{
  "n_experts": 32,
  "experts_per_token": 2,
  "d_expert": 112,
  "d_shared_expert": 192,
  "moe_layers": [0, 1, 2, 3, 4, 5, 6, 7, 8, 9, 10, 11, 12, 13],
  "normalize_top_k": true,
  "routed_scale": 1.0,
  "balance_bias": false,
  "init_std_router": 0.0242,
  "vocab_size": 32768,
  "norm": "rmsnorm",
  "norm_eps": 1e-05,
  "tie_embeddings": false,
  "seq_len": 512,
  "steps": 11884
}
Below are experts of layer 10 (counted from 0) of a mixture-of-experts language model. Rows are named router (the router's row for the expert) and show model dimensions 288-383. Each number is 500 + 40 x the weight over its row's rms, rounded and kept within 0 to 999. Numbers have three digits each.
After each expert's rows: "comes after" lists some tokens at least twice as common just before its tokens as in all text. This comes from a sample of Wikipedia text that the model never trained on. Tokens count by the router's weight.

# expert 3
router:459416462446461503494523539540511449472528461477532459563473545484483520531509496498451553554552501519495557511530529476543461576569533526539473502525514516357525515524523472472516457500496519530503470466497560528470514498483436493414464570506515534542537425459529451480497503468494472495
comes after: "\n", ")\n", " of", " U", " University", ";\n"

# expert 14
router:479466464476493505481565492472452559457465481456501523422481421516498529426475545509527515515501512550548484496490469443518512493536474442509556501517450535540485447502501524446523542582504510501494496432506491564530478503414548460512561450451512482494455517492410464439513404500491475495
comes after: " the", " a", " his", "'s", " The", " first"

# expert 30
router:503532584432469518494516485501444559524415473478523503507527490472440453492470522492526472565490526523429498622564460428506491537393446486446495410461480487504614430509502465465508542522460479491497449566518496443479501568517532556397474496519525482503512475538503442509530454542446474532
comes after: " of", " with", " a", " for", " to", " and"

# expert 6
router:493497461494494494553513549543591501457563522460540502528472484526562544500452475508498540504490493505509443422510462518461511540529519350531484470531475452444519487530498458539587478483541486479437493538529517479533476559495510445474513524505498502498424496462455557527437515526498548485
comes after: " ", " (", "–", "201", "199", "200"

# expert 26
router:520416514468492568493510470511573428577417542484494496490452558463504478454528474449497454609438489526490510526492506550504497548540544566473562553531508522513548560519513546506495509405447481526492489467505514533569533471567550469492462477517475450510541478536567480470477533492532545553
comes after: " in", " of", " on", " at", " to", " from"

# expert 18
router:530472510477420481441464534550477552486501526544483508559532420527527446426555503458507468442473525554436445525511556501452441530530439523514492518489475495512477445511457446480412469534577552508549559530434548571447516415506520440535461486410473471484411493494531497515482456502540509443
comes after: " |", ";", " (", "N", "°", ":"

# expert 24
router:487521500505557553482541475541499480517449567445430424491539456498514505514441509480546519516439505510512509411531457488537508485502479539443504507433452503509507504523463534552563579454540413486432496536512482525480490476498449529480445498440574563560441525520442544440533512437529501555
comes after: " |\n", "\n", "\n\n", " |\n\n", "==", "1"

# expert 12
router:541527462544508504548441454531497506500471560484438475541485564463484527571495470480528442407480488486588459502365530463470479525562517495488537525535536569485512519512540474585504445502439527532523512554521375444558459415474556563538445449519523469484484474477502537543455510563510524469
comes after: " |", ";", ":", " /", "1", "0"

# expert 0
router:408477507478493516521504585515440487500484479500453525506528491518493434517499523454530409418458533493439523557530472509560417438557504576478546463483530523518606447513577518475418557473520471557505448466505528452478480477473530522574519432493484553524489470515444447444532484574385529402
comes after: " was", " is", "-", " were", " be", " and"

# expert 29
router:442435507479482596470519461517590558470555531486509536488531453538501464474555446546502505537542486500543472502548471509468519513524536463503521533517434469462495522535533533514439487501477481534505521425481560495453509605546560501514546472509454465550536535526547510516475440500544498528
comes after: "201", "200", ".", "202", "199", "198"

# expert 27
router:431503508385497524522598521573549578525510529465532518488518492503491496450456481516507492526426517493428441527458478505417444543434508487473556524518490467574518451503477539482543552549469539530513517530430544462502517461483483439549443420441506458577508491576483450455502459559555536438
comes after: " to", " a", " and", " the", "==", " for"

# expert 25
router:488482469540496502421495483501506411510454380487541507497484591471396587517500572543487448553507523522497476603492522470556517503565560527540485479550596524457479575544572576504507472451484441520506543478461474516533475515485502545450445486461436567483489458491458442510501527462543443477
comes after: " |\n", "0", ")", "1", "2", "3"

# expert 28
router:545516472497474556501525554537542570449447533415480480449550511535519501565438479516449404533479498528522450489465530503451496470496516499579496523501503462499465520526481426501526465502482528472532475467502541460467502529519467471576513490528485496525479512538579484495509519520467482487
comes after: " |", "-", "|", " a", ";", ":"

# expert 13
router:552485488594506468478568448588516454492496498507455556466489513540500429511476495501485497508466469571525446464442549556464440524543489477507539515494479463518482531512503501543541430409465510476540464599525504531508503509459542526506535413556492447487497533510610568537579526567477502487
comes after: " ", "|", " |", ";", " (", "–"

# expert 4
router:514493532557503497484469545543493571536465547551469491514586436524536560520566440456524462536497516559492509497505527504416554512491503520452434428493511452469484503520512440440458501507503518558495540484470549444484548582455501536510603484488571500522489449528511571462486519458422550452
comes after: " ", " (", " $", " −", " +", "–"

# expert 20
router:449496480475479483459444573495606466454470464525491506510506464560488509459470526553519476521498482500504518521548570479558498464497522444445521442436542533540496510505515517529445556542544581505444473496530532550440436479588577479457558551492466414464507412525449516541546485525446510464
comes after: " the", " of", " in", " New", " United", " South"